Below are experts of layer 9 (counted from 0) of a mixture-of-experts language model. Rows are named router (the router's row for the expert), down (a neuron's output weights, with its number) and show model dimensions 256-319. Each number is 500 + 40 x the weight over its row's rms, rounded and kept within 0 to 999. Numbers have three digits each.
After each expert's rows: "raises" lists some tokens whose logits its average output raises strongly, later layers aside. This comes from a sample of Wikipedia text that the model never trained on.

# expert 16
router:513493520439509493472538528451510448541546466479524527522546512521447510444539557469477468462516428478468498462504489553566506482467549477521481491457387500497493494560508473498530511500454477
down0:498549509481474496497449511495508579512535577457447570546473499511483552529463493454511461486415442458557527554497532499554492530543502483506448494527478557412494517607496478458472485522502488
down1:478480552482504503533473577502487533523535521542533443476511505540565486498493454570486536489529481494543531440492505495453561518533473519513470442480420457459562508522450496486538457527483438
down2:498503476464491452477509456564502517471484521435523559450500552554424572457458563506556408510537463509512489542534494455514421541422481576517478489482520531529524475526461546505553495500499482
down3:489526513524505478488457491565437514523512436483492479498483467537467492443545457519483536478608517522506430513525514479447461514522543475478502517512517522568507487565431512528496515442490489
down4:530528509500501567467511474460505520481474453548504423433495420539527525506540434502535429519519484463570490495453531481500499497459539508518503525480472493507482497603536565533501496549527455
down5:462564459494467501480581530438568468452557515492467527474458496553516474502446521530488608486467462583546487563501428526510363513547488471515492489456492589562510536558563479495541518568541453
down6:461451501536464458514475523542498491420418571610535528496496513521503497567469465531560493409510498524422532499568428499411466544506457547498514520542454479497478470535500562504468525572485522
down7:473512546494513512523586417532544494519561505519495479499484543519547511490512467505520511561478509515428546531533564517480500528443548521527509510471466487538514571519575514443443518495567514
raises: "al", "s", "d", " of", " and", "ally"

# expert 106
router:550474516469517524424523472490516473546498500496558498514569457541480465471521549457469457451525441461469495516488509535589484460509527487497495559445424476461470496537517461472512480474449467
down0:450523497584521486515479590481517471514478515511530516523529534515514503522517467484482460519541543525500532496569516470547527492501478523442484441477460469526517477593501445502528439395435490
down1:496462523484469533465520452512441459472467484509475533457564414467500544540532532498476494475488494548490553465454521521424498479574455409516456526451445499549470587505535512484519523456462487
down2:500499495501521355511487546461481512503530500469484455540504495535576508520566557455478520511485520508496444486496401474524493519486519495488489512522432442507568486506462556449465514539461510
down3:551496445499457504489538509555501511443477516465493484486484500613471475455521466553568480484554453490589441530504498557505529453517478483445567491461530472413472478454503508453446511491526472
down4:527606489522399468553539511538559502513528537519475487515462512517502457549467526520460483478513503587510422527490470434513562465511519454518537460483508470509481548450521543498481506515508469
down5:460492456523447489527451508462482498522476511555554500512495512540497516530540553539527468421467504553480455491499494430528449436549479526441469506505497507509515474547535568537518439536522488
down6:566514538532552514483491523496564506463545489416502502478487457424484520528504560521552458458503487479436483492485485407530558550496469395489487485568486500592452456539439576531483473474515536
down7:589473469593532481488508488555567543466451483499482462447539498544541572521551505412487466462518551481567539524504445521560537521512535457504490515545508498490458508499481441538491502512519461
raises: "end", "ó", "ence", "ér", " Jones"

# expert 241
router:501543563405508489500525530443548463483532441466520445517541476521502551498549532463491466479507476447438473459460519577521417467513542477532462535495505470478533459494487501457518449542474530
down0:448426419523546518501573478551502455490435504550497478540529487532481476510537431510474524431485464544451479540449581522521539600539435488462481550527537550525556511489485509415585442484490512
down1:472495453539482540499503465513471471530456515459461505534495508546477465373534578507519413558546491494544495509499439524609507514489512464476516509506505438430470440527542518428464385470423534
down2:467512571511503476556510483473492504541540508471469482514526522478510539479451488492527535543478507511523479518513505467427523487422512468530483459556497501546517450530519508485471475424543528
down3:516500456473614510519538574449484469467510460539477589543503522499474497485519508532431503573507576469462447472526534491482521503487513491470459463501478488439451503475523523496492529507520525
down4:515539473445531526439475551567486471489551488503475520465458485510476382548563554399496458506501519506534558501481554441497467522455527518571534487500472522532549501524558499468490535498534560
down5:462506487509517497543558466477505475516533441517534499460537508498595506476486490519391583449420477542487480556516586478436510528508537489558488488485492507515492537478483466482520519537465476
down6:521507500465477522516462495581499514389541505491517555507473469508437413462498513496494501441553528467520491480456512457500448513475511418522512542474459446515479485521517505512504494532508515
down7:541500451491418512516540531488549523492492525460510528484498536498569442422541535510502506493485484486426458430466457520435448476530476483443516471503450519545487486525462553508562526551518502
raises: "r", "2", "1", "4", ","

# expert 179
router:494438497492519499471501530486538500591527485461505525480562450486432514472538504438438491453509454523476475453463549581629502431508497478458450467475483477496492482547511470436486504525454484
down0:465507459543539411555504440523531470556535498473458495552532486450461564462476435537477506459445510475489466552456403450538494459545487508516498459523513501562510572509510485452516427493481426
down1:466474444535507554473464553469444482526595488517461508484527509580470585576530520476533490458507538526475497456539522495503476516409463496511542530506473423537439528502497484534440524544496467
down2:514488474533501511588477509517470466568569490472467486428466517419516441459465500579454492539530457529479532571561524412456541492507442508491481462511491483529473586535543565518509514447500452
down3:437483466445481416560490451519523508591551520495458514408520482510524459518487493437478465447508564488526506453578510508456532494411543516557522510428474582505489505473432513454564463572508470
down4:554527422528522541504454477520522475475509507462517504508482481535472488462468445519545541502511474533471476524484536524535476517486498534513481521443519595453471477517518498500437513464500457
down5:520489476545592443456436495483481568440538443427528475502527486481596489464455501494570481469520510501513429491565411544465501614513464489516512433498482513550532513403458486567480511584492521
down6:477549572448510502555512530528515492438512400482501464491513458500508517516521542486458459513520594465600531502482531477497567459470494438478446514457537526559459547464429530491512587446582523
down7:530520453493532436441490478541461512512598484514522504456517515498475476513483532506426536469585469461471432481435496520555428482502431496509490448540480521511523543581522494494511506473510489
raises: "ar", "e", "ol", "z"

# expert 176
router:524459528538468472456542525471526468472504477494530445562558495551458556440490576464474460463508466501435470457423510492546496507486520492497496477433561546446514444491535442481546438530466474
down0:525468480611522555521558525500518528527610573481495447551564522481456514454524482484527449540484485518528498521526505555531501569510512524585495574498539536493498483472411499483498478455457491
down1:521536480590499463564565491521512502480474562475452475566447439544583524526527523506428516487480560510438533457551609481512494476541480480492428521546474507463485557477468513561458512504493551
down2:555503456734461478522505500425512431481477494452448503506488515544472473494496423538487512492520405584447472543564520501418477539533480489520480583535607494530483443514515482482485523514567487
down3:464450498488549507495580528511528547467458418504448480488470503498462529467477499475496501500476563449511525452567487496553474477505527496472436462514499569537465556506548447507524556505453568
down4:531484530459558505515529449479485508528448492480517559506441520497470472515375523544555420427481465523478532475491518468530488481438448454517451516445459449473548487492396464547496572378493473
down5:548497476524592507440421520460478488490499576488422493501512553490498513462544484480531508460494493517441396481399558468544533598468452574483557514419525535564482505529557522522521507507512499
down6:506534507540527478466507514434487524519478495506480488514507520538492551535559524404440430545467505472508455516457506409574474466475466479545428459485544554446452474444467496499445462474554471
down7:465584511442540461505456514449444506492469518510561493517563478508439567510577514501509485475495478498533538532530497465531556539461483507450552445552442505533589413491525477482423503546464509
raises: "ru", "va", "i"

# expert 234
router:535557559513484508444479483451507442521487435481538467524520496501505516475561501461483480458462428475433477435431480544505474487477496471467499527459511513480525472513514473485484485546495489
down0:508570473507507511498477551492441452500492486476476495491446498568511543464479457438479524565493512506440502437477439530533545502491457472510495521504465535466590516591513489509443513503562508
down1:426500469566500531408527572523487522489395539510495524491477547461498476519558500525521506552528529477594548466480549539514518560561468448539405434531530531496534487540542516485558466500547529
down2:533505477511494493564565512437487543520519514537470508518513588488483509521526445473558506483473606561511545557528532500504479509484557474435523417474543494530564482487597422488433487523518518
down3:467578531478472497485540442440481477524461419548504478515512478472481478454490438521457434498441571594469516471533492464518531531541499464563500545472530442457504551577466444518532483511486578
down4:518518442475492526461477495449576480477509512501506459521540504471483582450528525493472581474420511523481509574541618568547540522549474453514531452540482466536471432458510510518491523506519486
down5:481507556462525486492578490465511428457503531523461512540521498496512503575481589497490543486513414459441509513580499489468485475490502569491526564496395494475482447586541525512469492501509455
down6:594573478503458547518528516485499453521524501477484568458452514556542525472536471469501487492495491519480479495541616509445520502524402549471536558543587492493511394527537532518561498523441495
down7:509424485515561447457453463537518512485569497543511516519520443478505485510505466476459441437462492525513500427536472478443533522568504547429529465465464515485472460463529508542471394519476501
raises: " ", "y", "les", "al"

# expert 41
router:539515519539509479460526514467545433536522470494531460510485479541454558461500524444489472442522416450455474461472513521551466491484576434475510470477523506453496456500441482464564495538453457
down0:431506470572486476551463408512457515586461567515538467467492513516495514507483498591512519443470476455540430427470483414555539504486516479527510519528590480563540550537500507504479430496498455
down1:539469500532460484564488422481510494453492498533529455547518424501534505495496534563543443502404522562488516524476532555495533463428505488555474536526508536506465502579522452424496435513462522
down2:547507535517502449493514509439559508442522545537434418538495478532540444502507483574486544492575460553476542488551553511552493517536482480556488547529500542469502500516522491518527427536382496
down3:529462547531579545390500495510488512498547468487492541512452525503459487522571498482481450477498506526531509537425591508528527462539494475458537533557518516553445543523464469524449543533495542
down4:548492542482539540572512429479519522487540442495511544544467518576491503503567471550519503481554478467454537479466551508504542476487486490586540521506552506573544446483471496463509555546593505
down5:474597534512455458477522404493544523455539472488502539523461472412544519468490541472550532554491514492517513479495510570574482426541478517424505516534409578528528467483484515419465525477475550
down6:532471450579564533488453490532388522450447518494532466553513531484513527562415531552511469505427448518523482439522504475458589485548421508483483459516612472458542475538476499506488504499580521
down7:493471504507524444462498480497577475513502515454543447498538520487510502507469523485435564484441482453469549542451501483438559491426444449514526562474530430485550473504474559576489500583467559
raises: "1", "2", "0", "our", "ill", "9"

# expert 165
router:492538583449465456464493531477529470532515421450567479541569486540489497467546550492453472449506475417486514482517501516546509514493502465474539511438423507503466441571477497499498460521494500
down0:542465493443522507459528601485498519483399481465485468489447549454448465508451491502463498535517428502522455469459527516553501570516389448571508467545504489483530470480546462548476449502495510
down1:500552504498467499487527513433504475477373488529498540392485432503467456570468508484454504424484503496528530509504482612540507478523547523515425506551521474479434564518523468534490457550478591
down2:544493520503497497505519550431604561544454465511484513448541461465523576513463420516487569404525488491539503449541560465534549532533436529541523481545546486450474547488443516580502456481473457
down3:470533530527521458503450493501474432459447468527471537493433475572480513538582532523451517490478529514507561476523463485527461491522527544501517560512519523447454552533511536479529472517543526
down4:536502486609484490532594531477611491490513522485514504453456450496451526547580471478497523431520567548523476531463448538503520498487496468494512490408475511461511484392469423482445546486497509
down5:493434548457522463480471561513533416427399468489480450533493472477499428519470554450562501490520464539514428493499546524433450462475492513518535574522495491548506518586515535573480490520481493
down6:496525518483495593477484505514494446528473541489498490542493489493506524522540433545481546533515462428560545527470421404505480523561522531422521539513545541451547523503499522451564455557434579
down7:515529503454411521446428486468536457539520483405454466556539494523445585506568594493545485528429471508387459548518500512479540512536534494519508586561530487468491453522563521490501494464483540
raises: "1", "2", "3", "0", "5", "4"

# expert 178
router:542502554466515502495519498474531436504539488513565463508536476519434508449499568479477481471510410499469495482506535526546478461485547484483492513435405515501488484517478490496497486517461482
down0:577550513492568479576533430421537492505553424470464445452476490433436509482520497508462513536514526521521475505473492484355475450510448479529550483490472503469484537440493509550451471411542526
down1:484563521505526502501482509465403459495537548518481564587471487512492513525476470490504446507445488433471457503592511461504521480522525496463455505505543559515553503596447550491505515446521492
down2:437509451469474516510525456448495512541588491445570483490554503475519493509512459434487541484502473552526533532575515532531471492526482517472513476486529433547499480478564579443472507469530492
down3:449473465477545508507515547469478502523569506473567460558551475449466448519525511484563463483479489471534518482506496562502506547513512565564451522577498471571423495522470547464510520553437510
down4:485575475463507510423483576516453557499500490519492550473476507546485430485507448539442522462453514515486508512495554527514468574572517486509435379481540438473552525478520437531535486584468521
down5:491513475522494448491508538490509473586494513496525449532449450467469535534465516502512570490462459474520519579508522535497524441467481544524513513472477574532529459527539539431563512530459546
down6:504467503475456520561491475404496476486464577552419403493511514529434465470521444504441505530545514528544571448457546467476464517540486490498481471469509457456470570475497525506527509467530475
down7:504522529520533510448585473556486493487524477471579514527422455479490452454539472435463522527486458451490548531495534533474562467392461558527522479531496431494511548527461484503519469519534505
raises: " of", " they", " he", " from"

# expert 216
router:499546547487509522464531484474510455533527436486543501536567453495496566471571515431461471468491488500513506494474466572559452522505527509463462471486526510456503452469460465485524464538459451
down0:541461593469546477476520540552495445466506466526512454450571501486500520513449474484519390496515503503528541459420523516495559479422418472516506509504541579537512481566528511489478575502539518
down1:477456497568561498521513503477495594462514514412493498506503523475551443449504511509524530488481509484462528539455419541473596510486549528511491530497498471529542504428476526482416535425513496
down2:561491534500566500520501504550544504398530552524494476531556519532520472514533404598571498472505524528424499466491547466433473518500458516497548537515504470477486510475563484581552519462500521
down3:552487491435503482510483448455455449477522569465533588493463517431509514549464537498474511492549538519508533546525577538578411541408489513554538538485557503547556488544475507513524463592544441
down4:492517568496427530502510588508437520473416505512511499513517528506482409522573487590537497504520514518555553497453470437494498462489494537540527568485479466452537445495520491559512539493466437
down5:574477475558464556424525484457487512521566492551447469584499547456540576501492512493505511516504463513518500507551576455454519507526452541525451518517471505422559519480486515512435447513506477
down6:518542529526513515486455452472552457436463571440523508505509519492537538528452563537488535492513539496469466527584411580498528527511499522479483549543501462456471531508441509468527520433511530
down7:533457471469469511459492545554502438460574504563573505469422519451556473465564456506532533524399536528542492545532545527567534467541520517521523507540526488515530465460536519562536511501470522
raises: "i", "t", "ir"

# expert 2
router:482503528464466443468513483435553504515503448494543431537525478549462571449543509523462459464463456442423481418455506515538473424484596442488454512507506511468476430533494460494504479544500481
down0:433498424553473464448531424506536482573424468477433512495489566541490536380493436453493495475458433508491498544523532580537539449481517534560524517590576429497440444505474520487543531511448511
down1:554489503443520490539509374460485474462424552445476515427500489488515506518492545502420445492465509499513498530600494497516476504544521518458488467372474453533528463419504466446503402474466463
down2:520428499486533461476472501495515531522431494558519523549528469503551469513490516514515557495554495481550593495503496548543522470448542508544527496458470437519503488476522527474441424550606497
down3:500520529513482423480524532488505406474470477502452503480481512566511473584524537552489622467514533483512502443479534413510488502405520505484495517570519511424547477569521501463559431492505505
down4:474534504427492496531526462559548491502471510532502519484485501555555495465518434522461484544462485453455547468487528501559440502431507495455612551443448487451487511472554515466502477486514539
down5:513479474413529483543459484572483540556551486434543510492505497469543519501517528493597599466466530502492520478433487464493481484474553534466500503477458414495432499450446491451534549526534524
down6:475515609603478515457502443510503494501518519541446482524449483521547465491547521507542471470453470485497479494520425545474511452489427461531449510413530570536497546495445516493506496498426522
down7:552504513553507463446467439501440533557550523523494489539555462467525501489451525548534502517512493463584597483551515565506526561477500501492490577491501470546573491580562503440527494468521492
raises: "D", "J", "B", "G", "W", "M"

# expert 24
router:531481503483557521465493545501511484545522463463552510541533507502439514470565543497472476418494443497509457478503456548571508412476549443480464528480470527526512493566454474466579439492513467
down0:425472535517460478480488544427448491526520488515557523436511534531456495542532509489516485499524522476484540555510527519497466550568465499556494555440525472502596580448451477442498478515531498
down1:515468416532533562428453505508470436480481432474455521480510510448547554417486495536543540477507466464545461499511527467519493473526515481472448484430517496597426519490465473443533507534483536
down2:552509491554522569530535546543442542566521453500430440483535488533552483545533499505545485499491490557430493487499551527468500446522525410509490483432488466502530434554481522455540490482436491
down3:432479515484569489491472460591435506486496531434541485478492501399513507491506544468571534506564515459498471544453440470525489508549513513527520390540529460441533492493477493477405514542550552
down4:472460540526448507478484434568568558484550496497545497424462538533450565522510556517607413537611510528523511452433495458487506534437540474493484561461554442438547576539500462449471511567490483
down5:524531496450467484461507526475452491520454445530567465454465463519508589516537464509498436567478501569502527509474550462460416488489480456446463527452520535462502497575465534407557506472516488
down6:470553498487516494431457520561506494490514620429525517419547466519505529480481430418477554522520504496430498453469538493470463463453513503551554512538488487532466504480503507456476479539524500
down7:466467537507480418409475485493465528442564480499512469433486520513475531490446478484535517540530518483523465461542503461525465518488477395478518517540542454576436465472479450537518494502455416
raises: "lay", "ě", "sch", "rock", "zh"

# expert 53
router:541491509474469497461495537467510453508523493503536509518522492527436526466508576489485472482480435479435489464499489553542475470473531471503454538450331505491517482542497462515516428551480487
down0:540482503488487527442505517571481448521473510565525459528534595511546491507460550594458558403520534487493564500498583490485575482465504535481425477508499551478514485445441470526485514514514494
down1:551525534505543458496534493555535582466532528527471521464463448479599475539507485477410453438431483461498499489504515507485492524528537515490557466483490521515528504462502439499453439496481571
down2:496499446494488553535626486546443468489530401494484553547470488522535474453675510485458514434476508509478543466521483531458496539496511472474419490444522453506536531530514462457489519563487490
down3:445493487495422519487496457498454465513490521478536502458481497417499498518555444453546497508445519458502505409471512498533505472496403472420534521463476508555495459426536430459529388456516454
down4:564497489502467509522554546570450543507437477542503503480481479459531528455480494514491540451453525481575494443466443609522477531523512496528452515469518520467539474484512564526544484494594618
down5:478449456505529521477478560523494513552474473539459552562541517495444473508448520551553453509468486504572545442463491540495345500433505487538495513473489501402560487479497455506502491500519479
down6:466447470474529484477450469524515464490492482483517464502470543505505439436501520575462466487491510496535519508429472531516450510459476532532501507580456533489531546523534508520429477553489530
down7:499527504474561453567514462481516479519419528480375493430514479477515451498436501532523509452502486463475449457567430527501569466554495471492575570518489500424521476504556528463439479461556491
raises: "d", "s", ".", ":"

# expert 226
router:532530531434464525430501523460530489515488480486486466547552480506440556427567533474478503512497464498477478496505527504501462494405509532493458493471402542495477442511504466487526447504434552
down0:497446518465483490488468486517527504484511523439535544587515503521497507525486502467515501476578487531499520526501535531413475436567506561472410547468523490527531558446580531573473494534452417
down1:484501496429444499480449531475475487445472515497473529548573434459380536395427510506546498506505478466510495584534512527506561492454504526583529511586475505512448472534512419499517530485568576
down2:540500485486448564534488556548511461517531539519487483454474484525584528472496554460534559463566489562524498521444493412489513537476551527518512553499513478463535521491449501482442492498445522
down3:465476456471567463579493481499509495524490537512530522576532492501460393545531557481543574518532468504500504483502448581492475503492592488469539481460464511487637525481467459559494485499462438
down4:441531475462506506550525526592506519532450484472538447515486492527444469472461499473485465539504483457497514483496531462558530433506457400396541475517452496570453545506426419542564527481518544
down5:593545488548481443529386526513457515457573542525502463498439536538553529512474459464494528510482583531510525463579488492396380521487550463503556471527555569492493466446556508497504518460513462
down6:468484451480519475533449508459540488494464490512538499465494442536462543530505531554554452445409447455469542506519540517487426491500558515531464578520510445472447469495484519509486473459487539
down7:505520492525566488559449486506529452483540468565484522528464472531480494534456405526552519538537455462462544517482518505450492440462444496497491503482546449515491498510536443502500567532540465
raises: " history", "ity", "ly", "istic", "ities"

# expert 88
router:503431526486494536482496498444515516525490478496567526570567503490449535449556569486412460447494405516455491470501467550562478444473528483484467490468461506488502463558500462454507487516480460
down0:464557446488478482554476475519502502458498468584482461416466497412441482490516505459548456512546544523517567510537511552490491494496471456441456448441395597573543508425469559521446485474628488
down1:546464525529474484459455475532450463555483464514461443571531481481463537485517469482435541459490532471481470510546542547459553483464450527492508513520453474403476519484522547527573430544550530
down2:513439571492477569520437547487480498535519485466520572493570435533442562471438457451482550494507515486588463481441423470517485469461483519491572529531476431430476461486532471457534493488471434
down3:523548506508432511518507526439524495479475512549480497454550505479551446487445520435523459472601517514524470541602501466557488473475444459599541559470463511546564482486486490508520452523402545
down4:490540453456464518570470456459509411513524483500456531542447452508529509480561437554568430443459573544446491483513519471480514465488546493513523477507541499560513470522460560495521549572505532
down5:519496493484563571489494507513482536449411563482545457503423476478496491495526497547497456513471457436566482522488495480495505574502494506521541553499609513546498547507556560451466508495569473
down6:488498556517481493439512500449495457502468552528473564476508549538539481456564519484516530507538457518523499588470476556471539555420496566520557484558513514487409531502361433451530515472523415
down7:500516425449464479508554524569501555536493525535557542513499472526471454508527512565498488489469618550496520548553486584502489482495492538508465503517511505462471499491407604519527567527526463
raises: "in", "arch", "qu", "her"

# expert 250
router:517488545463493522467516564515519460547524486486545519535540486555493532510505535440499460470482509426508484395482463565514475417508527470500463533424472455513506478516495498464533462513459495
down0:505554458462467455548512537547518496538470548503544516533480512499445425493518496519502500513485472479449506487464549524544464541502475462539507491416512464482546503558505428475544481520544475
down1:510550392478489467496513513537428519526450576540500499490498457391589480480507471462497490444477543537453469549534500535488458582491493477430555586468461545575567528501447525510528459536462487
down2:467491488434494494532534504530482525500561474488523493553482488516515525557500489418488511535444529503532466481517467454536497477539627435490539507522495514523525572442522505484483450534559485
down3:447493415507535604527581528454533495447532508427499578512475503524534588502483528411506533433516570549525504470440486515569529510498492551426473421438521506524543561559480466467472538471566518
down4:463520479453450499450490564570527500495413528468506521472459500521555488579449520490502443521546575525459475456504560501411500423419554530524532418488502456485490443506467494532493483457502444
down5:444472537543502554532512529533507460546478551522536461513490476520455523497471574430490410472517515517509465503503484431472507487430506492521463398568488462551476528563535495410517538477470549
down6:476504546495432470473544444512500440513582550575471464479557602542517484494461509494412466438495578475501459435503540530486467505454518532484546518516471540465450559478456501518490541427434504
down7:539529510538498426551491564498500486585433547548502551520482460587441491512479452502462570574438516523488504494437519536548458539498526446500492580458477560564501548499536512436484489465478506
raises: "ch", "ig", "k", "d", "um", "ki"

# expert 247
router:536477534469520500454539483472492499529513454489549457520538484559478587462599543468514479455489451449483511445438452507527498462482508463506486538434495499437482451548471420444518457509490464
down0:522456502507454483483514529434430465475483526457560454497515469545573488524512539503451535463518515502551507436518540435512533474531511526532493455448539484478508573545533486515531485567494569
down1:490480420510475446486553527516517510412504455545476451540520507502478525506510483458513558523511503552518528444578452480497452480482503481465569521449465465504449546538456453454405544481522521
down2:487464519529551510471481533469474555486520540442464448525545504441474561498516530492525490499495418464481520433534504492551429481524549500503538518537515521466481469532518494557493539570481551
down3:532410526444531587470458511533556529467541500450551572442453525496560513433541537556450577472555499531501533495531478530439535520533429474568520538517509497505466398541477481538522539502520546
down4:441397538481506579541509452497481561482546498602562510465520499503503440493487477492586544508451534524550502515546458488405466506455431480464503529533520492540536524466481510492549540558557490
down5:525448500505522434586491468523482453499470556540477485515463485479432524473449514500497519483558477546509476548411420518497430550494483464539529521471527489539475547510519570496559478515480515
down6:562479430472487513572502522482514520508462513511535474474511535569564503428519569446519500387465526482528471457520506508496530492493511500487435530518554533434481460528467422492525446503524473
down7:463490467539535504521476459513570518538464515495500509499493485449533576431488529477429441530471492439482507517391431493500471511554536462539549553509525483523465540565470493520486484545473512
raises: " co", " host", "al"

# expert 140
router:511476522476500495474480535498547467524500497517576470528523463547477557470557520500460475472513459455454469430498496500509477460468499464498481513429408523513524446543470438487554446526475490
down0:440513554467508542485514408444418503474541400569542583485532501477446495554515514448537539522512447510529498541426494481554455514545495524481540507497542456505518474463482530484533538461532464
down1:574468452485511599455442516557472460427522525494575485531455553534490551463464513407483582492502501494466522451509550516448556475433472470525474462546536556575444521498531454477613518480520523
down2:475549462507449491532502512540611535469538538499484588463490562533448575553558526536498480513551497476572500468487520510549426416493529411527478536469525494527540473490476521545604508458506468
down3:541504475490491518519432548489533546529517476604505487476463454451515541458504427528512518530379559506521545477502576518602499490531510480516541485556473570501503496556510459449478498533478513
down4:392436478498525430478543539508564493558577441572517486531537552453498485573511525481429472454505475518457528447480437485496468497426515582525485448475453443506510476499538480517478514518468524
down5:577455579573388494459522444510606452500537543430524519516478526530498444502456507534436495575450445503517469551481446492536492523474485404543481530470523494594494490530403534511522417433520606
down6:509493529427560461525499448549433515437526540539513517479504520507452594441450593463463473548547471474485536467505475499492497575498564470521517558483453508503554601576509572501544504503566479
down7:481567452515593514459524489477512512521516536477404489515502431498535475449517482464433478543569537561485545495577392466521519502544514587497579440523475482420569498501497511497546570558498523
raises: " Town", "shire", " Gray", " Down", "ville"

# expert 64
router:481540548500482480490511519498521479585543431491541426530513529565451557466574529474438451440449434469470480466456495491573460504492505438487497508466510478451494491539477431485516465532475490
down0:502505505496535534502540483542480552498497432540469499489530542510434563516461506505521461599548456532476446465610433549501526524461504530530452557556528515454519551481438525462499472494510514
down1:475496484521464430517522506467494451503548426536438510540491516470501455507476567521519509384569409503473494475541482540519499473465540454554484461512529491456501524540480471508504533537559481
down2:527491542522540517426528491519518479459565482443483415517503473467511465510460503510552538476507482466493479493520462506490459483413518571488451524518463473484516468531473404483489519588460484
down3:536510447457477453483505510508463531538453432538454494506474519471439521461510524566503470542556542541489475481484526539483550472595524543460555505495470625536566506407474491522451501470571447
down4:504489458505559550445470485518487477438557581480529498576479425502540475447524509527494534481559497493493439534439458515529488542600556525425460450524499563551483549522525465523486454544560578
down5:572560521508483544466498516503512564445480519525514534551461440532461600462493568492450554524500471484492551509505508524477464508459542468522453491549514508553524515452543499481508499504543536
down6:490559494458555489516516568418470538544521464522473524496526440518509523511532522501467483460485481469475495484544477488537426467518465513472503488502512539459566469593528440496474445475495479
down7:440497624540519480484541491476489471479574537512523487511492512544527535517557547440535458494487441536481467521490482525500490507512487486513535474485492529516510621473448546518530538536511503
raises: "5", "4", "3", "6", "1", "8"

# expert 248
router:515548560465581519473529497531492527489476491523536465582551516525431499514518555476469494468480466467506481457532484514516525471444550476459463537449411554519585479556495472456594472532526517
down0:504446516490414445512501453542580485551556553474532469568496396484448484586490490531480456496509515526502528462490543523494552483528495473466501559572488470464518503490436439462516515507463496
down1:501484482491451426454494445502507468553518576438485474441491472459522512553446497489502510497535483481401557475501519569486559554523410474494467442516536519609512546395527507537581498442463485
down2:480493440541510532483479419529581463492530541472509517489499530570489435432513493484600454477451510515464475557445497496534461529517412521555542537485538466483403526530470552503517507459540448
down3:523540509560548486483440479531511471494471465461525505479539484550500514462486395530432495522511474465491511440497469494517455555588532437532452449508472480450506536604510491478466538482515436
down4:509450437496502478495446538515493488425457501456511480516481516552479469493490498467473547505471508562433427468551437505597515486533478432448404444552506509467438486506442520495484532515581514
down5:486472506495515493511475481509534566554515479494448509566518537506438404533536526566475570505508396536503515449526538533491437549576464541491501510513536570542542517528484506486511487554486421
down6:526522433477521503487516476545439501517532470481519517480499513495533513548431484474501570558568517420484475445545476430485524470502403509510483475480460495523481519458514455484513466534494529
down7:446531507513501505473442533495489540514540457500492527602421490453473476543518526562479458440524470492571544561566497468538585460540543514563623498504528483495538455589542486522555527466530489
raises: "MLB", "ish", "ia"

# expert 29
router:574471536440495494462476591453541428495509451511503495545515470509469546443524523472481489449542422416469468474512485484564454513447526440472480545457361530484483486522500492486490497528481504
down0:499478447490549511536458519516528497514462425481514479599482465516508415504623449459549540498470497500483508472472470482473486502519481494530514459488494511541444523541553448506479508566436556
down1:496464513470498558499534465455548463580490450469482426500505466464453494475545481557481541555465517500520454465482498505472523484499555506557546560485459533539423491450510588457518486461488503
down2:461525505492430527474497541493454456487536522487539502507529457557419505540466506523535452505501416574455536440507486526567552490557472469450504470505512490435455516539466486456404477521531484
down3:462559522480496540541559560482514487500488521513500518513600457511446486514439480467489547516561497529536498424521501501508518566503419478500510498425467540417483526465449482457452510547559510
down4:474461509551521478463506467528532447503493526450464524511475499596528564483462520467580462520475555510480522581533521551477468503555409446462527499507478484493463529411470494550452468394521578
down5:533510488425515546509487502523535554437488592518491521453495474535549462422462448528515482505491476531446466489400538506506498531487476515535504454491562500497533469523542409498523521544547514
down6:546556489394523445506498562524467460479542539550595459527559531485483598482523512433520488542467492490499516452526458532507615534476496475503513535528531491453470482436494491488473430464528567
down7:491512545498464467487448569532515502498459512509496559471424616531469542524466536489576531507485450487545476548501429501520502493517529541504548516567470506531536496513495499548500530506497534
raises: " ", "\n", "s", " and", ".", " as"